config = dict(
    hidden_act='squared_relu',
    normalize_top_k=False,
    max_seq_len=512,
)
Below are experts of layer 2 (counted from 0) of a mixture-of-experts language model. Rows are named router (the router's row for the expert), up (a neuron's input weights, with its number), down (a neuron's output weights, with its number) and show model dimensions 0-191. Each number is 200 + 30 x the weight over its row's rms, rounded and kept within 0 to 999.
After each expert's rows: a language model's description of what the expert responds to; "gets" lists some tokens that make up at least twice as much of what it gets as of all text. This comes from a sample of Wikipedia text that the model never trained on. Tokens count by the router's weight.

# expert 3
router,219,198,193,134,219,203,203,211,213,181,192,236,183,197,236,236,206,215,203,184,192,260,231,193,219,225,193,199,269,201,230,192,217,206,204,194,265,208,171,209,204,239,220,211,213,183,173,235,192,200,163,266,183,210,248,195,239,224,195,180,175,195,156,189,231,175,133,164,225,140,192,136,203,175,165,159,214,202,239,257,157,218,207,146,252,234,246,250,177,146,248,188,187,186,219,174,178,212,203,217,223,230,230,170,248,195,244,254,180,239,230,209,186,165,157,205,184,148,138,261,239,193,201,244,200,211,179,205,185,179,233,212,208,210,146,240,205,181,215,231,199,193,230,194,152,208,179,158,245,152,208,220,192,237,263,176,253,183,195,169,211,223,200,183,226,222,133,220,196,204,188,178,218,180,218,167,222,238,225,198,187,179,220,179,195,225,218,158,139,226,199,218
up0,187,170,187,176,275,157,203,237,219,266,178,209,118,196,186,228,190,183,184,154,130,185,184,191,208,234,187,198,203,214,219,223,207,151,194,191,213,163,204,180,142,231,195,259,213,172,165,146,201,139,199,236,218,217,208,245,201,187,232,207,202,205,183,196,175,203,203,154,247,207,189,188,198,167,196,257,176,208,196,188,159,154,197,212,235,206,212,200,196,202,200,176,133,203,229,217,200,226,183,183,144,202,161,251,240,203,167,193,208,241,166,195,163,174,217,150,159,269,233,180,157,185,228,209,228,171,185,140,190,182,209,190,177,219,214,227,198,193,192,195,154,199,210,288,249,204,187,174,211,152,176,201,207,199,200,167,200,219,183,160,197,216,197,271,176,207,201,228,260,149,188,147,264,218,233,189,221,194,212,231,219,219,193,218,229,130,211,204,199,189,203,160
down0,253,272,227,205,145,194,232,194,217,205,242,212,242,143,204,187,249,268,215,183,108,217,211,149,161,201,208,162,208,197,199,178,199,234,209,220,204,199,183,168,165,188,216,168,206,184,155,199,212,196,164,117,197,198,192,213,195,193,207,220,279,222,176,200,218,228,223,184,180,271,205,203,197,200,170,202,205,224,224,214,200,200,199,196,239,201,239,212,208,203,202,141,200,257,249,206,230,201,221,207,217,156,241,239,190,199,157,170,231,257,224,205,159,210,151,188,198,140,183,185,166,175,200,215,214,214,269,201,198,190,205,214,149,213,206,197,228,217,197,213,235,157,233,169,150,192,176,251,194,178,115,222,171,205,200,256,266,207,196,205,201,216,180,195,200,185,198,197,169,238,234,205,186,204,205,255,196,215,213,135,240,224,169,206,226,245,164,193,211,235,204,228
It responds to: Clause punctuation. Commas, periods, parentheses and quote-punctuation combinations ending a phrase or name list, e.g. "Terrell, who", "Iraq. According", "),".
gets: ", ", ". ", "), ", ") ", "(", "; "

# expert 7
router,190,201,170,141,216,232,202,186,144,147,207,204,237,263,200,190,161,175,204,195,211,253,157,240,186,200,227,197,212,199,192,236,186,245,167,168,223,221,211,245,194,215,224,201,164,214,205,220,209,167,233,224,185,200,184,231,226,202,154,244,203,190,156,210,191,148,259,188,157,173,204,145,175,163,204,178,230,178,228,205,188,190,175,155,277,181,171,192,231,228,213,212,249,194,207,230,170,183,176,212,168,215,202,173,207,193,171,250,203,217,178,215,201,171,136,202,245,178,245,180,190,176,226,191,244,243,190,215,150,186,222,177,240,176,191,228,241,207,194,264,260,238,221,163,219,199,175,203,202,217,218,186,234,258,238,146,234,249,153,222,202,187,158,230,188,189,153,152,192,181,209,142,170,201,217,157,196,214,191,247,150,179,225,230,115,187,205,215,197,198,165,191
up3,200,191,184,207,202,234,170,178,202,196,214,157,170,208,199,193,238,195,172,232,262,176,238,251,121,260,263,214,206,182,199,204,264,224,200,230,200,180,205,184,211,201,196,212,196,183,255,214,195,195,199,227,208,213,191,199,223,206,237,226,210,268,225,197,191,178,202,173,188,209,195,210,200,175,222,237,230,232,167,201,185,218,242,231,192,235,196,202,186,234,199,201,262,202,252,187,199,104,181,167,193,215,212,212,115,233,174,182,158,200,200,198,176,201,150,205,243,186,202,230,201,262,183,195,197,201,233,205,142,237,217,179,183,280,183,249,254,199,200,198,168,320,217,196,202,201,215,202,233,205,192,169,239,175,153,244,162,191,180,183,264,210,240,191,184,229,225,154,231,203,209,212,247,196,194,229,213,200,191,229,189,236,161,195,174,209,167,219,240,186,158,198
down3,225,179,228,208,227,235,102,205,164,282,177,248,179,242,199,202,180,202,219,221,187,182,198,200,276,174,168,213,195,201,201,227,170,202,232,220,227,194,206,201,174,188,227,222,197,231,225,194,206,190,169,175,223,221,142,218,211,226,215,218,247,250,212,213,186,220,153,256,135,220,186,191,226,210,199,154,260,201,204,157,202,191,184,193,127,202,198,275,231,160,207,217,206,215,200,185,193,255,226,204,210,219,180,204,252,212,233,255,165,187,203,261,307,207,121,228,197,171,182,229,174,142,183,187,240,168,230,214,202,156,222,191,179,204,201,202,191,182,209,195,209,109,225,143,190,189,157,213,228,238,200,194,218,217,183,194,168,218,212,161,212,176,187,242,196,187,150,201,185,204,211,217,205,209,196,179,244,200,214,216,218,210,200,183,220,183,248,190,201,209,209,207
It responds to: List and table markup. Line-initial dashes, table pipes, colons and infobox field labels in structured lists, e.g. "- Region:", "Coordinates", "Born", "Family".
gets: "- ", "| ", ": ", "(", ")", "; "

# expert 14
router,219,164,170,192,232,207,214,181,215,181,216,205,215,206,168,224,160,207,172,189,206,188,201,168,197,220,163,186,175,186,222,193,174,204,246,185,235,183,226,194,154,206,146,188,208,211,190,208,195,186,178,199,98,206,258,239,233,206,187,213,202,208,228,226,214,162,174,207,169,196,224,215,204,168,216,136,179,179,176,169,156,225,230,132,232,249,211,186,189,185,228,257,201,185,224,172,228,146,156,240,187,274,239,210,191,143,216,236,210,182,172,220,205,202,208,210,177,209,195,224,200,256,230,168,174,202,154,191,165,177,194,192,232,165,173,200,197,199,213,246,187,210,221,214,196,116,166,200,178,218,163,270,176,197,168,201,170,250,156,233,208,138,231,192,206,224,208,174,172,199,257,216,215,158,192,173,181,198,180,161,111,188,226,263,185,201,228,165,183,135,152,223
up0,257,162,226,195,189,198,186,142,198,200,263,247,183,188,248,183,172,199,190,202,220,151,210,207,227,197,213,206,226,187,186,182,213,210,214,194,202,176,166,216,173,186,207,232,190,208,148,214,145,216,227,214,211,199,154,224,195,200,204,170,205,212,196,197,193,282,186,198,186,182,233,200,202,192,200,144,243,144,177,217,231,217,180,201,220,185,187,155,203,216,266,120,194,122,289,163,205,223,215,188,150,186,185,172,151,210,175,204,200,150,245,165,197,213,197,191,226,249,181,202,225,163,193,184,208,184,243,186,166,153,168,217,207,215,203,222,125,143,216,145,164,190,192,199,206,174,229,219,231,183,180,196,199,166,221,265,209,197,195,216,198,202,203,189,192,200,262,202,244,109,199,196,204,216,186,226,198,198,193,211,172,268,179,188,250,227,194,141,193,180,218,134
down0,183,270,200,156,194,189,197,188,185,204,200,184,199,192,199,269,230,218,184,198,179,206,209,214,227,199,208,180,191,211,177,119,138,185,186,186,215,174,208,135,205,172,200,125,220,228,179,183,199,148,174,178,189,202,237,160,202,188,170,204,222,199,169,165,235,190,166,246,236,225,252,226,219,213,160,270,298,166,183,136,191,119,212,199,212,186,209,197,198,196,166,207,195,194,171,220,219,145,187,233,208,199,201,213,240,203,213,200,143,220,208,256,155,181,215,226,142,214,194,219,190,193,246,219,186,201,185,174,209,253,230,222,209,161,274,211,200,201,137,240,200,205,195,176,204,178,213,207,121,207,182,202,205,198,142,200,214,270,177,230,238,218,196,275,163,197,188,202,229,156,177,214,231,223,206,214,182,205,184,222,223,178,200,177,201,197,226,194,186,237,197,186
It responds to: Suffixes and infobox breaks. Double line breaks ending infobox fields or headings, and word-final suffixes like ation, ers, ity, ing completing words.
gets: "\n\n", "ing", "s", "es", "ers", "ed"

# expert 13
router,170,211,164,159,209,184,213,203,206,192,225,204,192,236,195,239,181,153,205,217,162,183,172,164,194,174,207,185,208,196,200,190,193,181,242,192,237,161,195,181,226,185,227,188,154,191,193,172,186,200,173,187,192,190,241,159,291,134,186,216,269,216,210,220,194,123,215,181,194,196,187,243,221,226,165,105,246,215,198,224,211,172,180,162,229,193,193,221,226,216,195,246,253,127,220,166,225,198,190,161,222,282,192,259,208,222,197,227,212,193,214,165,193,232,195,198,190,144,164,218,234,163,186,157,193,215,226,198,225,235,250,216,163,223,222,227,207,184,174,280,225,227,184,237,173,198,209,197,215,181,148,164,220,188,180,174,136,239,207,191,193,246,199,152,154,207,198,250,247,201,209,192,209,230,218,180,216,225,220,195,198,162,193,207,217,197,251,150,193,214,222,146
up73,206,228,214,195,202,155,213,205,196,121,266,225,197,184,240,190,200,198,182,182,203,229,209,168,154,203,212,239,197,210,172,209,182,128,200,211,235,228,251,249,224,129,186,229,191,267,181,244,167,176,251,184,189,201,208,248,189,158,193,186,178,200,257,203,203,191,214,154,194,138,175,198,210,200,196,205,266,204,222,139,227,116,210,219,200,210,201,188,180,205,200,195,225,186,203,209,159,201,241,203,188,182,194,195,200,174,197,223,115,208,154,184,224,187,204,256,247,210,198,199,135,165,200,186,220,148,204,264,205,222,202,201,202,173,199,115,215,145,204,246,228,202,213,215,215,209,206,198,195,245,190,198,200,161,216,232,199,152,223,165,219,196,198,156,176,229,199,215,172,201,227,185,225,202,265,194,154,182,198,172,189,198,202,254,198,190,166,223,192,201,145,264
down73,194,216,213,195,199,186,208,203,194,244,175,216,202,198,164,198,187,205,240,207,215,197,242,187,227,199,187,182,209,295,235,232,261,231,285,246,197,188,192,134,201,164,194,200,166,205,195,187,222,158,232,201,169,187,200,210,204,229,177,199,204,191,167,222,212,246,209,152,196,184,205,173,191,200,178,203,215,221,222,208,202,177,101,170,204,141,174,274,208,192,197,172,248,229,200,202,209,169,221,189,225,187,167,211,190,226,243,152,210,157,202,222,194,200,213,206,168,210,227,210,204,152,171,166,248,213,249,119,198,200,214,193,213,219,200,205,201,206,211,195,205,235,206,192,288,159,241,208,175,204,194,119,201,219,225,242,229,189,202,197,265,204,183,184,190,213,178,212,259,252,229,226,169,143,226,212,213,203,216,190,119,195,153,189,217,137,194,152,177,207,243,216
It responds to: Standalone numbers in tables. Whole numbers followed by a space, often table cells or career stats, e.g. "/ 327 /", "| 13 |", "0 |".
gets: "1 ", "0 ", "2 ", "3 ", "4 ", "6 "

# expert 10
router,180,182,203,150,98,204,239,199,216,111,208,224,239,308,216,133,179,221,219,263,199,222,181,167,201,220,214,219,199,190,221,202,212,206,178,166,267,195,195,221,227,184,292,192,172,192,196,210,219,181,219,203,194,214,270,199,220,224,209,228,204,142,246,237,250,240,175,248,181,238,207,228,237,199,189,221,201,219,239,294,188,203,216,167,230,200,180,199,182,187,194,172,158,217,243,212,193,199,208,202,203,214,241,209,206,182,248,171,218,254,185,167,227,190,198,172,199,232,219,202,212,181,184,162,215,248,214,191,248,224,219,231,183,191,185,199,195,228,176,194,223,191,174,240,168,209,192,200,247,184,153,196,198,184,197,234,256,185,189,202,252,205,211,196,186,201,202,203,231,204,206,220,214,218,218,221,237,175,255,175,164,219,168,203,143,202,144,233,196,199,199,203
up0,216,113,189,200,206,210,194,142,229,228,145,199,199,225,120,243,211,254,183,197,220,187,184,201,204,193,131,226,206,219,206,212,146,161,206,218,208,192,185,204,201,179,207,239,151,248,221,211,196,163,180,207,161,234,189,190,195,231,201,270,198,199,174,223,235,146,196,195,231,242,187,222,177,200,197,255,200,205,218,179,179,200,142,176,194,204,207,201,240,126,181,191,201,236,223,199,245,207,173,237,179,195,209,240,132,231,216,177,182,195,186,152,189,232,213,220,225,173,180,223,165,204,179,202,160,286,219,162,236,192,255,205,230,149,211,253,227,195,244,232,229,186,205,209,190,207,195,256,182,193,219,202,169,182,240,181,245,221,200,213,192,243,200,210,254,236,146,195,174,240,153,195,219,216,108,174,208,216,205,218,249,181,194,186,247,200,190,194,201,201,183,212
down0,231,199,191,198,202,286,160,216,207,203,235,212,189,184,193,245,186,245,186,202,222,204,213,230,214,193,153,219,243,139,245,175,199,181,232,199,263,197,222,229,258,207,176,205,159,243,237,205,175,237,200,268,191,130,247,192,158,246,164,202,219,176,198,200,190,200,236,202,216,188,196,157,227,193,196,137,188,242,166,231,192,202,193,241,253,183,198,231,153,207,213,203,170,204,276,193,179,222,221,201,259,172,212,215,197,156,178,192,197,254,141,122,221,156,180,228,234,195,202,225,217,140,233,202,206,189,208,232,194,200,196,170,179,177,242,200,260,152,179,169,183,131,206,217,198,211,222,197,216,226,209,197,240,182,222,196,189,159,212,169,203,183,192,217,204,172,161,202,202,227,194,281,212,183,205,207,219,192,157,198,207,179,153,207,193,177,170,199,196,177,282,204
It responds to: Initial capital fragments. Single capital letters or short capital pieces starting names, initials and abbreviations, often in taxonomy authorities, tables and lists, such as M., R, Sh.
gets: "S", "A", "D", "M", "N", "H"

# expert 8
router,199,194,131,194,211,192,207,189,164,200,238,235,170,222,241,227,193,221,215,250,176,202,218,197,210,184,154,207,196,182,176,188,151,224,195,162,270,215,193,194,219,230,213,172,180,206,212,196,215,201,210,178,163,267,189,210,181,210,200,216,199,159,176,176,230,198,185,213,215,202,194,238,223,203,129,168,136,182,233,234,157,157,171,134,230,257,228,172,178,141,202,223,191,200,269,165,183,165,171,201,184,258,258,189,195,225,219,220,208,192,211,206,226,259,217,130,176,184,217,237,247,188,246,233,173,241,221,196,218,187,172,180,230,221,200,193,203,190,232,213,165,249,209,257,229,142,216,182,194,222,165,236,241,243,176,176,239,215,170,175,242,227,177,203,181,238,194,189,188,187,175,207,203,181,185,164,262,215,191,206,124,177,148,236,211,137,208,150,197,208,199,185
up3,196,171,150,200,192,149,218,244,233,222,213,215,200,205,195,209,161,195,237,224,168,203,246,206,212,218,213,180,218,222,208,176,200,194,227,284,271,184,182,205,227,166,193,178,195,165,218,223,220,205,218,203,203,177,153,208,272,215,217,77,162,121,153,180,167,151,194,167,234,195,190,223,247,197,213,208,190,180,210,182,228,204,201,241,189,247,218,183,224,174,177,222,244,154,201,204,239,120,259,163,195,219,175,181,219,272,214,220,217,215,197,187,200,199,221,187,169,201,186,155,209,193,235,184,246,211,255,212,128,180,201,186,173,204,192,243,174,204,162,208,221,196,191,158,220,211,215,205,171,138,204,206,219,205,231,262,244,186,221,177,201,216,199,221,196,212,201,213,215,191,171,209,200,194,174,195,208,234,220,215,176,240,182,160,197,147,136,184,166,159,229,186
down3,171,214,186,201,187,239,296,182,154,192,196,203,212,184,199,222,191,256,196,215,209,162,215,226,188,210,189,196,192,190,244,200,218,198,180,193,198,165,211,239,158,205,169,163,185,267,185,224,194,178,177,187,207,280,212,175,203,230,186,249,203,187,200,207,150,231,203,195,204,193,242,169,188,208,195,152,194,229,190,206,200,175,95,197,215,197,205,201,183,201,263,225,201,190,264,229,184,204,200,240,192,285,203,192,171,169,210,202,205,206,216,270,219,167,180,248,190,259,201,176,199,193,190,206,189,194,263,242,249,132,204,182,213,210,222,231,203,228,187,226,154,198,217,206,250,226,186,207,206,186,215,146,192,231,147,166,126,209,214,187,221,144,187,207,196,156,208,200,186,224,241,222,211,192,154,147,194,218,201,205,215,229,191,202,248,205,174,200,232,296,222,172
It responds to: Table and list breaks. Line breaks ending table header rows or list items, plus table pipes, spaces and semicolons in empty cells, with headers like Title, Votes.
gets: "\n", "|", "| ", " ", "\n  ", ") "

# expert 4
router,161,199,177,167,192,190,193,235,231,177,213,184,254,176,213,214,190,162,208,214,208,220,235,216,228,231,218,222,179,193,244,144,156,212,179,211,188,201,230,214,198,202,211,187,163,213,194,181,164,226,216,234,165,243,235,195,179,229,196,187,133,191,139,195,203,174,194,194,134,227,185,174,162,161,223,150,213,142,230,190,173,184,200,223,204,247,262,147,200,235,266,188,218,163,212,185,198,180,188,195,197,224,180,245,220,212,234,187,184,202,130,207,198,244,202,176,177,142,185,216,190,226,189,268,236,186,220,213,230,176,193,202,158,217,128,207,221,230,155,183,240,181,225,209,237,203,189,218,236,220,203,200,172,218,188,189,199,237,206,192,196,188,184,192,172,193,168,210,233,177,239,170,215,261,188,204,204,205,258,185,154,255,193,245,138,130,143,192,226,101,201,225
up0,206,222,185,279,195,133,187,268,201,204,187,210,200,238,208,195,234,210,196,207,195,268,185,229,194,196,176,227,173,212,172,268,222,186,201,187,229,222,233,200,185,234,210,198,206,254,198,179,169,232,149,307,278,248,205,171,181,216,260,254,231,194,199,183,194,202,205,230,191,201,169,202,189,207,179,222,174,193,233,176,228,200,213,198,202,209,200,183,262,171,227,203,187,220,192,179,194,148,191,160,209,233,186,196,196,171,175,210,201,215,212,244,194,185,172,245,186,194,199,189,177,196,188,201,202,215,162,250,222,206,182,265,208,248,216,218,201,202,246,227,185,239,184,199,204,170,114,215,246,140,206,216,205,181,253,252,188,217,193,163,251,151,191,201,205,201,211,142,89,184,207,193,207,208,201,146,212,187,181,207,204,222,194,222,192,223,178,216,195,164,142,189
down0,193,245,210,209,195,244,205,174,236,173,205,159,207,132,164,190,206,208,211,200,154,198,190,201,184,194,203,290,200,203,165,233,154,137,221,197,232,202,217,214,234,235,197,179,182,170,183,184,199,291,221,210,201,261,243,191,212,254,208,209,200,164,140,207,196,139,184,213,217,214,197,222,258,192,186,180,169,177,175,186,192,227,113,177,201,199,164,164,211,233,212,202,161,155,193,150,186,194,199,188,241,180,178,164,207,183,167,158,225,227,195,199,216,235,157,166,139,234,172,186,232,192,190,191,213,178,193,192,173,204,176,197,199,172,140,226,190,193,188,233,188,216,238,177,200,227,177,221,136,152,227,202,201,185,187,226,166,191,186,201,200,287,218,263,249,189,225,224,186,220,281,202,191,139,235,224,197,203,186,212,216,187,166,174,167,199,202,149,225,195,208,168
It responds to: Prepositions and modals. Prepositions and infinitive to right after verbs or nouns, plus modals before verbs, such as sought to, born into, based on, could.
gets: "to ", "of ", "in ", "from ", "for ", "with "

# expert 11
router,207,213,203,196,189,226,181,269,207,205,219,200,264,250,223,232,190,217,215,210,230,177,202,216,213,159,202,227,172,194,208,217,203,290,244,224,210,208,201,174,107,186,247,202,243,137,201,205,214,222,213,189,156,224,207,243,206,220,207,213,229,219,268,188,219,179,205,201,218,182,210,208,217,192,125,166,220,159,284,231,184,209,158,137,223,146,173,195,212,161,198,176,220,201,193,176,235,198,190,176,198,221,183,160,230,207,194,236,183,143,203,182,184,174,192,193,144,216,168,217,232,221,215,263,190,203,208,264,210,214,230,193,196,160,180,226,171,210,141,216,239,240,188,226,148,207,195,161,202,223,236,140,180,194,251,217,231,216,245,187,198,192,180,230,206,169,187,208,211,155,202,154,157,189,218,105,207,208,207,186,196,186,169,225,228,205,246,200,218,198,179,203
up3,183,199,174,225,176,169,178,192,200,202,206,221,207,178,240,178,223,208,215,194,196,208,204,224,231,184,203,241,212,189,170,249,180,199,200,240,216,254,199,212,149,240,226,162,199,202,172,256,142,210,213,200,211,205,206,155,159,187,160,236,241,203,201,191,264,199,249,218,215,237,202,202,229,190,195,139,136,169,200,195,207,215,210,152,176,120,195,219,203,240,251,175,187,174,149,217,195,161,283,220,214,224,271,245,189,252,200,196,200,163,219,205,164,200,283,210,175,204,198,188,213,195,232,170,130,201,220,201,219,188,188,145,247,146,193,200,170,172,200,158,137,181,191,142,183,242,200,204,219,189,187,219,235,202,210,174,225,251,173,203,192,213,183,195,225,198,194,153,218,189,186,255,204,222,201,174,220,263,218,147,214,152,190,198,178,157,160,187,191,195,166,145
down3,170,209,185,196,224,199,151,209,191,181,156,172,222,177,189,196,136,221,174,188,170,200,192,195,189,200,163,171,220,125,236,215,218,163,201,206,175,144,223,213,205,236,189,200,199,233,195,201,191,205,273,210,170,210,204,244,176,270,227,163,194,176,173,195,250,206,202,216,229,202,201,127,147,204,209,199,215,168,276,172,167,201,231,203,190,238,181,234,249,187,183,158,207,206,209,201,201,157,207,184,191,167,148,188,222,171,199,147,233,197,178,236,177,157,187,238,226,163,212,183,184,219,208,199,227,200,219,206,165,186,199,216,191,235,224,111,235,245,161,142,176,119,197,164,261,142,230,199,196,164,212,216,175,183,255,240,181,171,241,193,189,226,193,218,237,193,131,212,264,192,160,175,199,204,220,228,180,196,215,202,202,208,193,260,219,194,153,197,210,179,155,196
It responds to: Determiners, symbols, math. Articles a/the/an after prepositions, plus slashes in density units (/sqmi), dollar signs, hyphens and LaTeX fragments in formulas.
gets: "a ", "the ", "/", "-", "$", "an "

# expert 0
router,181,187,176,187,171,187,177,263,192,197,205,190,207,202,204,200,184,215,194,191,182,245,236,228,226,182,161,233,241,208,227,212,193,164,204,195,169,233,220,188,209,222,149,216,204,168,283,189,164,191,183,243,155,254,223,157,159,222,186,197,233,213,186,213,171,212,153,176,250,164,157,158,225,214,217,165,241,243,216,194,162,187,198,126,156,184,209,167,139,215,223,272,184,161,190,212,193,145,196,152,130,249,209,235,163,170,223,144,244,218,172,152,166,198,212,172,237,183,187,198,199,189,231,183,155,224,157,196,202,161,196,220,189,193,209,182,182,235,213,203,208,291,197,200,195,194,195,164,201,165,156,219,181,200,193,242,149,261,231,149,184,197,229,216,208,232,207,146,218,201,196,177,175,207,235,186,191,224,183,212,230,245,216,240,142,190,178,198,238,214,198,195
up3,189,211,116,196,241,226,198,199,198,190,156,194,159,193,219,199,212,153,197,217,224,211,219,204,181,207,147,214,197,202,184,199,201,151,261,134,228,237,196,218,196,196,215,261,166,207,190,193,135,195,171,174,151,197,210,185,197,206,178,150,165,203,200,201,123,206,181,214,228,207,230,184,203,185,228,218,209,282,199,201,210,228,137,197,209,196,131,231,234,202,183,111,257,216,184,194,172,178,230,196,167,211,204,191,185,201,172,202,154,207,131,164,202,164,199,208,226,189,157,239,214,247,197,230,278,176,214,189,245,164,206,139,140,220,198,217,189,228,215,245,258,191,203,200,185,229,226,191,187,225,182,196,189,243,200,212,195,240,227,231,165,174,254,200,188,206,207,222,183,243,195,237,207,196,286,193,162,202,164,178,204,202,181,255,205,198,218,198,178,203,218,184
down3,219,219,172,176,148,198,192,201,196,265,224,196,199,144,165,206,210,173,226,263,163,243,199,246,148,182,189,163,270,172,164,131,205,166,177,198,205,262,177,196,198,206,250,175,168,178,203,208,208,189,212,169,177,196,198,193,168,238,263,217,205,254,195,209,197,246,245,198,222,253,210,206,212,229,213,217,216,202,195,215,208,247,188,240,154,188,120,204,216,225,246,197,255,184,205,171,203,191,236,224,227,194,119,190,197,212,206,210,169,199,164,187,279,194,192,185,169,214,153,192,216,164,212,212,199,175,231,174,237,213,187,194,163,194,174,233,205,210,149,215,181,199,214,206,197,227,221,207,187,199,238,200,201,205,183,201,199,219,232,230,213,215,194,203,238,180,189,145,197,250,184,158,260,218,269,238,176,224,185,155,205,199,215,231,144,277,190,264,201,200,170,232
It responds to: Headings and clause openers. Wiki heading equals signs (==, ===) after line breaks, table pipes, and clause-opening words like See, Although, While, mostly in sports-season articles.
gets: "==", "===", "| ", "the ", "== ", "for "

# expert 15
router,190,207,154,145,166,199,272,211,189,113,228,189,192,269,211,176,185,209,213,238,147,196,234,148,144,223,212,257,188,195,165,170,194,206,174,166,271,218,193,174,248,216,209,186,214,199,202,227,214,170,203,219,173,197,303,181,263,190,202,180,238,183,174,209,131,166,207,250,215,187,184,215,220,206,184,158,211,189,196,213,200,197,175,188,220,187,196,198,237,213,202,236,246,179,200,181,260,198,207,184,232,269,162,182,218,219,200,213,185,171,190,143,156,201,193,215,221,188,214,204,250,196,221,185,179,174,228,171,187,182,237,218,192,205,171,239,156,236,173,263,220,192,214,252,160,218,206,194,203,178,216,181,222,200,191,194,148,203,231,220,219,236,240,190,172,227,194,232,197,212,180,160,253,249,255,167,209,216,195,164,195,228,168,235,189,138,179,218,226,211,191,212
up3,242,201,207,226,168,181,179,183,162,185,203,203,232,214,186,220,187,216,199,191,212,163,211,220,187,207,204,193,202,206,192,202,229,199,233,180,251,204,213,207,197,206,138,154,188,150,202,217,218,201,174,222,164,263,266,228,163,172,200,169,219,222,213,207,240,234,168,200,213,217,231,209,214,194,218,216,237,217,179,267,164,213,178,202,182,250,207,159,169,214,88,197,197,198,161,176,152,194,204,168,185,234,270,186,198,190,190,185,242,229,198,223,169,197,206,193,183,168,184,144,134,202,214,210,199,200,178,186,234,158,251,183,191,229,186,198,222,199,195,198,155,228,193,198,222,201,262,157,182,195,216,276,211,185,191,223,181,196,295,239,133,201,199,118,196,192,197,232,206,211,214,245,198,200,218,198,139,224,193,133,211,193,208,178,169,225,187,148,201,251,180,126
down3,218,195,156,248,310,167,205,200,198,199,256,202,185,186,199,222,149,208,200,190,181,218,213,203,206,164,201,169,221,215,222,211,191,174,196,201,201,193,162,197,198,198,231,184,186,207,218,214,172,206,251,228,219,200,221,212,199,274,172,179,220,205,220,195,215,227,189,207,204,211,240,186,211,205,175,165,260,274,217,196,209,232,215,237,266,224,217,196,178,208,175,211,196,147,212,246,246,164,179,163,215,197,181,226,187,217,245,182,196,216,139,169,180,203,138,150,205,199,224,214,161,247,135,198,170,191,212,203,200,200,208,188,214,215,172,190,217,217,167,231,214,147,193,275,204,256,142,227,212,190,221,215,219,188,194,185,195,202,202,126,219,202,245,237,200,177,200,181,184,147,89,213,171,187,221,205,208,241,209,239,271,191,176,217,201,179,170,212,122,226,220,188
It responds to: Digits inside number strings. Digits joined to neighboring punctuation in scores, years, records and coordinates, e.g. 28–1–1, 25,000, 200-5, 1–3.
gets: "1", "2", "0", "3", "4", "6"

# expert 6
router,188,168,160,181,201,193,219,202,199,146,189,208,178,252,215,148,195,236,190,229,203,205,195,191,193,197,198,192,289,198,250,179,162,233,270,199,207,192,167,146,189,206,219,209,166,185,199,207,225,202,236,190,101,222,225,250,233,181,209,176,186,206,179,133,152,239,190,245,209,164,226,198,237,214,143,138,174,201,269,181,156,184,180,156,226,232,190,187,190,138,176,190,218,217,195,164,236,209,170,204,191,211,248,195,215,214,204,182,223,217,159,196,200,176,211,167,234,197,234,216,185,171,186,172,157,196,199,237,157,186,183,217,224,227,193,157,207,160,220,234,225,201,143,198,168,192,201,169,214,155,209,256,251,199,208,153,160,177,221,191,193,219,188,232,171,140,174,226,219,155,177,216,177,170,189,222,178,246,204,193,171,269,186,221,151,155,161,189,225,233,202,209
up3,180,247,160,185,205,168,202,226,181,229,222,203,150,220,227,270,198,188,150,199,250,216,215,188,250,167,226,124,181,187,189,145,180,182,151,208,210,196,137,186,215,203,175,200,232,199,216,213,169,211,214,194,228,241,159,218,282,177,210,216,200,211,195,181,205,200,221,209,155,223,151,207,205,204,255,215,219,177,201,247,209,208,215,204,201,173,207,271,131,224,191,201,187,254,202,204,183,202,244,180,196,253,203,175,262,224,209,183,237,183,178,191,177,133,196,196,181,225,183,219,189,213,201,223,193,195,162,206,222,199,216,200,179,197,159,183,202,201,204,201,244,219,234,215,259,209,199,215,195,128,107,189,186,236,209,231,218,210,189,196,182,163,174,199,194,158,175,209,228,245,204,249,190,266,159,203,162,187,237,226,178,211,98,201,170,238,201,214,244,187,194,163
down3,201,261,183,220,184,134,232,155,202,249,207,199,200,194,172,196,234,145,177,218,196,214,239,201,200,186,190,213,226,162,220,202,170,218,188,186,146,157,155,190,171,168,198,194,201,196,182,150,203,205,169,313,186,244,247,168,160,172,234,195,207,213,164,236,211,127,222,222,135,206,188,221,208,187,214,196,202,203,250,202,199,208,193,168,199,215,202,207,175,272,193,196,171,228,237,209,203,179,163,221,197,168,209,191,189,207,181,205,231,186,187,208,206,211,209,124,228,207,253,173,186,205,192,214,255,249,187,230,190,237,168,201,203,146,197,162,95,197,156,172,198,200,231,192,221,224,167,171,229,163,187,159,187,215,266,206,252,218,224,202,203,228,137,196,157,168,242,202,192,209,156,197,205,182,197,216,196,209,210,208,215,197,177,164,203,274,147,174,196,208,212,229
It responds to: Years and decimal points. Century prefixes of years (200, 201, 199) after in or table pipes, and decimal points inside percentages or statistics like 40.5%.
gets: ".", "201", "200", "202", "199", "198"